python train.py --n_layer=15 --n_experts=80 --d_expert=32 --d_shared_expert=64 --routed_scale=1.0 --balance_loss=0.000194 --shared_expert_gate=true --norm="rmsnorm" --lr=0.00126 --train_tokens=633000000
Below are experts of layer 6 (counted from 0) of a mixture-of-experts language model. Rows are named router (the router's row for the expert), gate (a neuron's input weights, with its number), up (a neuron's input weights, with its number) and show model dimensions 0-191. Each number is 500 + 40 x the weight over its row's rms, rounded and kept within 0 to 999. Numbers have three digits each.
After each expert's rows: a language model's description of what the expert responds to. This comes from a sample of Wikipedia text that the model never trained on.

# expert 29
router:456583424617478489432545486522504473535540530398449512503530524473476528536492518483512540554494556536480505390567497487587498487489528507447516575491547444516539517526498455432541488510521464498521540555485545480538518516534508536479492506470478460427477540473478524528600562471516513436565489512475445491457536517532541505417473514525464446539467481501497450529503538534505460520525468547451471491514498459483558507539470448462579450494506521525457542557556497548535455527502513407484550495505518553498495432572487543500542425505568536491500519435472443469497518468520483574
gate0:489517478481502495530500491480578471594539560451449501502582467437470489550433473509500564503467534509527516455502501488490543416440501485403525569491444461549496493506466481488473429520531458473488512518517528537490531475527491474495565492509508572468543469511457523565445569482546521481566493532503461516541565496543519558523546516499441516535483501468487536527519521544437567510499514545442430550546460489512520478578550502449494385491473465565545591531466446458522506518542537463470529465524509478544490488488425427497474449525490504420466467541568433540457546457462542467
up0:571487544439524475512470496545506543471505466537556501436492517481538465523524519450545543502539487468475479548511561552518482511436437544431444457556578529536459506475548570485506563567458554574473437527499468523442429592461584498528478484561442487563464529534538523523520458472551505555490516497554507487481539468456527487433496506544568407440492461500461452522490474460490508515511518447492525497540429504474474474523475556517486410505538464474470489497479490540535499454497536507514457495521541408461487504451455558386488513442436537540485523500466534449544546532510475518
Middle or final pieces of ordinary words after a split start, such as bro-t-ula, bal-ance, f-ight-ing, twel-ve, Bre, incre.

# expert 4
router:487543462560537469509534440563528480517502499443468480530402505554479485503537459427520508459501510513544498481514517491449561546485476545571515505486545481434530473465505537355477493446537462473493545588518522512560484498517516480529479557500486521534480549538528550454578569516586488506465468473512465474408534432552550517499514485548458432473523493470498539505495502521573507494546567462477486568508524429543554515529453514531514421526504510522395578518563494469474431462530538493475475492547490461521509546561582552479549496480486447529500550453515522518486506559493494507
gate0:497486478489529484510512530529488552485543538397457497496524481470477446476520497529524512498458490576499440478447524473469496511549404491486518464453545473492463498590551519498433467492621461470553479476566477457463471495479516454456468544492491551540470464464438498456469563540553508592486566471529476467472482483524506465560449511486504539396482511443479562554541548478583519567476472487428535488538514418517541527534393446525551509496440491496498504548454559451468490461493501513454465476553477489434472475537545491483486512448497562451540497460556470485486532486449550454
up0:550509531465498461505529504478452536521464516492584513455487544500471490498594527454519489534519500479443479466488568537470432537448577527538461526500548516440514447541502573499474585494490537521502427585485443486453429562484545475497431526533517455530503559584476465484486418479507527467487482482608448526464495457515514491498461425455511507473495432531461504543544442535569429504458486478556474454573534481515459487482465545534504517506594452435463541507506507470561469509519550503519507501474571415454522529409538531447477497487555456472459494468525461516490501467504539485
Early word pieces of proper names and foreign words, often after M or I, such as Mopeli, Louis XIV, Hôtel.

# expert 52
router:427566466553464556472561577459574443449508491466453495510436493557491422454486422429518463528530475540482505486537556442463501532553527518498423512484509512485492466517465542416486489473487488549477484587478526476560519547536483503474405476452501494485523467526539482421608582492561477510509534482529460495470495483454553561524578538580447472499563496500453483478482475515565512483526514506477445506522485516470551534463463501499527502443512507498463569490551505538521383520511482444489481531482523501513537482559495550456565499492563581531535523507490551458522499533540524486
gate0:586512421443483490521508527499506455465538524526494502448576488531515536472477507504465571484448494535502511505449422464539552470537543496492429514504485407485560509483488426459551477524582478590511461448526449506525467511493562467460496573544469458548503481520466535511526528536634523539458510468553437595516580460478535476491548499444443472486530486454423493500534490587552549475521528449465547564475494507510480531536518540537470471544437475479516477474481531599474470474495522514487551500534531509547506515529468534540449476472521551447555554437499503474476460477501495536
up0:561515512508530485503563524479471443552448473459547493470466549466448465528572503379508504507566501450481527457504543505501444472496499569541456581533456505589531507497514470553522545456555489595495458505517493442490446530514462482545476550462489515519497493522447516514506495525503453418529482497557485466591473454498496536548473476516508495490459477503477500513502497473518445496423489479601493554523405579514556452512426498530524466549475470471522537508482446462560443507484498479544537535499551497429499502528402493473561518451468458472482540513486433413486518479595494457
Prepositions that start a noun phrase, such as of, in, to, by, during, after, against, mostly in narrative history prose.

# expert 63
router:493602470559551453506542483484532423536489531472440518513451528571446495489486485414483497538443497581561509477489549473438537543447552522470524549508535491448437459560526510419517510481488492524464557555479563512508513525535532476482409569447526512504503540539449574519544591489550464503493546444479429465454479441555486502506462488541453465559513533531487469528459520483554439485505570445520537514504508403560516447465460506500553452569487519505434601497588496517436435495481523468497495536532496492507526529530535484532545529522539482502464545500472515487478518505504498499
gate0:473470436466512544473446517516543531527536550494469568469592482452529507488504492485502497468486554522553483492429507416492494470500501447521532536455524473574539499526508497480532493495523538522504529503541462524430494530493545556455470549472515488490516541472466548570507518536533542503549576466532502472463502507549423493471450554466479504516438466374490517526534527462499542517475599510380498462437536475489380447522511444567451467496430506572447534491460485490470541478546519503461530524460466490564509459472569428481510449519509574529545551524523492518477406480495528515
up0:540524522463540441569538495462543570504485493474535472470484570505535435464513475469526512541515491499498524479543501546497444494438437507519454488494479542450525462455511545460538597493458495544488476540500462452429425543406529547416437603479504528521462451457517472510472476491481498503481457464567448528532556485494566507495487472447501468476467439501461565563434452440506443516382560458565480509517503448415507520473427495524483472505553471523492540535501473468521431539427541521527462504478521449432449496476455580463507520469511474549519535481513491471447478517482497518
Multi-byte pieces of CJK, Cyrillic and accented letters, and early pieces of foreign names like VfB, Barcelona and Peter.

# expert 23
router:423600455581491517493604485524488458469487495426453520425460500520468473549545447465504579522520555515493515489526583491503460502472539546436475489506518479485499495518555465407450495463521542560493479512460520529446464492523489427548489456501480517487495524442529501559561576458499486487546487431468435465450525453462505523541525507550442468447525454511497444488526511543545480530489512483451455491515562558466566520515444479477554496498481582539472533533575435535498483508488464410468530474491543578528536537590500529545529451503534534460457531470500505530475490446447485554
gate0:519496454504555417531463471510502495508487468458520553477499454513540493491486561509611533563545513484524538561416468499482516513467450505497547500470465406507501547401546523458533470446469551524472503473537554514429510472499547487488571555518507481498470493483466599512521532615546431455509453526496469443526524539537468500494451524461422506412487500487532532516533457502536554440558510531497556504450499460450562479540476566479518511483481560486529489478503519520410482535511523448491548453580476550489451471483542477493537486484532586454418508502547445516460451535495516538
up0:530475507478522568489533496594494460596441518552525497512504564482486524483573544472467481489473478543482464441533548450546522499475522521489497506505543573528486545470571473489534544477577473498566504519537499443506477426556549562581491490483536518574468455506436458543546445518504519517484596572589501453494554471508459510518502474500488452512504472532430454540475531517496518529474548479481462491495431528556430528500508532493468527539538471537477480523483471494503481539476472538581422541539536435446535540529462561454518570410435503513557493475412486456526558465488513488
Second pieces of words and names after a one- or two-letter start, such as S-tern, F-iona, w-ord, y-et, and number words like six, eight.

# expert 55
router:428579469573469444486555503485521435502436470476445496485437504531483448448517539432524541548556493484511491453510544484525487515495539515509481617532459463473516466482480500432513452510523521515500470600514471418449570524544455481485464523523426527482462520490499468483603548478487445471531501477513488485417482494433510579405544464532472469491525454483487473485454524518551504436512512484485516502463505507525560443445494561500489497466562549513464510448524505467484398526501451412534514463555484482523541493589543501491522485536489570548496544472467435473516514530544458552
gate0:457510458559490500493465454531569485525570561490478502486517391545515462479504485564524461519508529512510522515444441468482561462553487525540513550523528394401447501617454505512473481582523490478517556526565502511486513510535534477466532548466474524507460530495441592484528474523571580494488499457505557451447558508551443508552508544492477527453501479498484518612511490449537479448563439481516491509522452482525462522482540485547479434506453555463544494520454533518463476517566505489523464464530464470495476533508510430500484525412550491524476567504485432473541470523549466439
up0:487504561459496505481518476508436551510489506466542482476504542507415529455534511410522520514500461488449462511527469469430436479449527488476481510502461475533410492500572591489499557505515586534507461552476479517401429481435458508482444517511508456448521447517470426574500531505424461528447489540499487541512543505499498542481414480464458478524431472436483502507492473509517595563442538490588449439508472508493485512556483513516518468458516434517561526484462489427514515573427537514476466489511549513510486542391571512466486534481475501512541500526488416474469489485469461437
Pipes and terms in sports results, e.g. medal, Runner-up, Championship, professional, quarterfinals, Europa, in league and tournament records.

# expert 7
router:426540478607518493489493510469509476493487529479472530509433477506502459561485447362549533483519429487524453458477518537495531600474487603493482523489523443441497428532512488385502451449537484543499484531482431508512509465488451441520483503488487476501460532509498479462583613551509524516460440469482516419490504530518475516505563512528441458460466495526478478504453510550552523457500528470519470480449531468572495532540453493518528486478589514506454570471553495456497442455471544410467496542570525468506583501535522479554499458528514514515503469484528500520518446495510492564
gate0:512510546516456468461482457501446537455594520519486502471488430521491426461483565503434508472447553491551469539471439462460436483477484494501487495466551440550532467569548460468440518478525503549468481469544486495485471508482491510510512528475501535552502417451406543501526550463503512403514521465447521494581621499492507438527481542538536531450417476483426484472434502493572561506517519496472524477473431537448496581497469519511497552484482493547498515494494504498463435520511547510505504498508492492441467418452459492512498482486466607451572428495481461538476436416544514486
up0:538493486481531469503527538573472455494453530469505398461449541502515503547517541439523561540532453490462507488472530565568454523478545467506542453549451546476510496425484605513557530510474453504452487555450464476487418487480552528479418493528472523548495526604529461487440422516523521534474496538572474425516472410544529572503495545513489487501462481504541536577520492426502509529441502509508537530547498482581526532529472571472528524505540448484492530468441481508454483521552508518472450520513514504415480527496495488448521509415531445545480538562442533462475552543508563520
Function words like of, the, all, especially in table headers and titles, e.g. Name of, School of, One of, All.

# expert 30
router:411594461601503476453539563487458416466497470469488493484461507545465506532460524488514404487533519525469470442520563483585453495490480520530472454499521511464544449510559489466504500501560507464457532606514464451539527440510410498475451561534477516499475484501479470515608539532506503482434579449488477434499555532451518546502535501482485481532497475496496531500521568453488526426564505458488498525533492436532540557494483522534518511484493498468435540557633564527480503462482526480445491496591517484476494467532535531467470465492554517477524512464519473519426437493474531489
gate0:484468514468546520469500538459475415491507540510486495523507459548515488508483470504496514431445483488462485516512504500442465536489466476385481494454552430524513493533554480487475512431572517401443532470539509479427489450504528509466494487569526477461476498560421484538505540526555593519483559456513502545596501543465549522510523504484608544528500498502523492485492564472472507519617469515549512586475520550552548511546555552540565529465511522476515537402532567525417466466454494497472506458528511441484516525453497499533403504460521500451475479517519541549462515506572482521
up0:525498506475521431556503443551486547526456452505535501495516565455459462469505540461523484530514435491491455424462504572504497453503512550395431496538492502526468527497491471492555622462499499598525498532456504491417484499470564489532437517539459587496536478552505493497576486460494491411470486518527463475538467499488449529469503416484490463485471450524517539582488503450531446530449523528481440492600483474480411549518500519545505505494537460469504527512494520477517450621477473525505464486489512459453426541477495513422538549514528460544484553521448487523511539474525444442
Middle and final syllables of personal and place names, such as Kalim-ant-an, Tim-oth-y, Algim-ant-as, deliber-ate.

# expert 34
router:428609511586473502431572503532477492433531445484423549504505485475502538526460486482547440537507512565482443457524499483510481501495473553473510476482490504513520470552498483473473458510519509508558463559458434464484471491511470494546441494495474450512544442495505503497600498508511473471425574449498497409461575538431481552444480486505448466524494514498475536533499537528457495459533445471462401566543501484457496497519472533549525539478531513529472558501517461548525474514500503406471422533457530495481523451562511531485558450452613518444478526400491467480434494489548541501
gate0:474498474530507505457517471463566511426534493515544577467566457522539524493477470501563510578471491516517501501446479442442432438513519474506483503459472425452516584557580521500472497547517496538457480536421516533515479449517486543497548487527545458480497494515532667474476528522538528537497538498504509483502539511488411473516546526475379507502466528496470565469477513548533477476468503480415538585456501471476488491512550380517484485440521539539545524458531451448476465521502470487492521481501412536478506492437503408469506465478586522454496556485536480499489473499489465494
up0:567492468443576498521513488509460505472452531510510481472512565516475489504528509424386595435534527456435486554514515517480507520430498490415469466552585497496432520479491561513496531513499504500436547512472473471487457522492460443469435485531449560578487499440476396521453489431501601466520453537442494516518512499511510505529481476455486474457468438506476462531542547509537457533494507539496513467419498472442495481492432559502487456502509465554485496550453479436535493505489487484507474518531598466473485502492536491416475493449378540500504512460475516466467582566513526488
Word-ending suffixes of abstract, technical and taxonomic words, such as -ic, -ation, -ences, -idae, contexts, intelligence.

# expert 42
router:424570441550515501429551509484533503496518532469495541484423499508436447548534446513487579484478512516518501504555564456528499481468519499569518498443546532500495536451495571392501526498552561531538488579485537497530571486466453449511482474506471579482466459473488471472578543456499472491505515488483464389472571516531470566513520529515429513483494512466500552504444515548516549456488511488502474500535530488469582502506469427491553462486550510583453563504607468483444469455506436492468500499536512542522559463578563460480526461501595500498524511454549474463491458517479479509
gate0:464503484455502576520511518470431477474473508478512540443483518524527515513493573490552497462492525517536454517476456487505506455514485511557491448470517486505509501583489514495502483459531529527425561461546517478483513510464499518481519408482450488471467459498448479505549580592568455441454532495427521473523474507503488527499525566489500561451366519403474524578437519601468550467478530482453547548503477561460510477459471475517421432453540429550535503458513474550480430507475456501522507487597486505470515556571527452481534426467494515490548460490546423529495439477521497497
up0:598494524454510485470542499543500515541504482481524451399475563563460484463530510435552490478518489453471456497480552522482489443483539535482456542544541521524434488531504574493562498470534537474425452545517507475418458467458469485479415557515539493547535461567446532499529488466512505447520515554518501427585513404499530464520439560534451483438401506491468512506508476409531450522481530513511404491539463539487524489503530556499528497446528399446549500495429499532581463537546523496507552488495468439447450531474505544448486508460504506486464504498495488495483491500434530451
Syllables right after an initial K, Kh, S or G in South Asian and other names, such as K-an-eswaran, Kang-ar-oo, caus.

# expert 50
router:461596482601460474479530468512559465530507544435475559467492539493412516548490476442506580517465531587510540460528504489486530517512473507503462505535557440453507395550535483430484552464477440567527443546474509547423534539534501448481444514461536529490445514515486527549523576549529584513490461448494430465522502455538468477472546487509505498556487506521481495487402533479537487456467583531496511534483495447508540529541445477485538517527503529462450596541590486461487480425496467476497538530526520540557542484567529489537476488444569533470521546479473513488503520506502486512
gate0:476506473463538474513517478495508483543550554486433455447526501503544455424451565546487488468464479611521514459473517484465494481526466464561518524500550453488471495554482499523490504506524507530528506470549464493466412576448519492442497563531432441534471462553483534580510525596467492520507509420440433525529536476514544456542594543465538519473468509447474511516426519558504520544539464441486524539439456467462586483477526485477476460534449542455436524529502554485508455496529495557493542482536511492493507465480542510555416503527581514502539522533549397557486416486515548509
up0:534511576470534447460534559490483438476460497537562440401516487483472444556518497453507489504496455480484448468577495545504503479476503527510504506513487500513485505469521555493555508463485521543547496539498466497454430440392546489456434553540502578591482465482540485446514464504450502466541411500539466494493583473535536459525540447461474470506416553518511503533483515398478549491415527476551436513533466511471516484504514510538576517556558461488513525481473548417503478588470570514518474494494524536508473561462527511433521542452555521522486573540472495442467505453490457539
Inner syllables of common words, such as p-um-ps, p-ain-ful, f-am-ous, plus stray bytes of Greek or Chinese characters.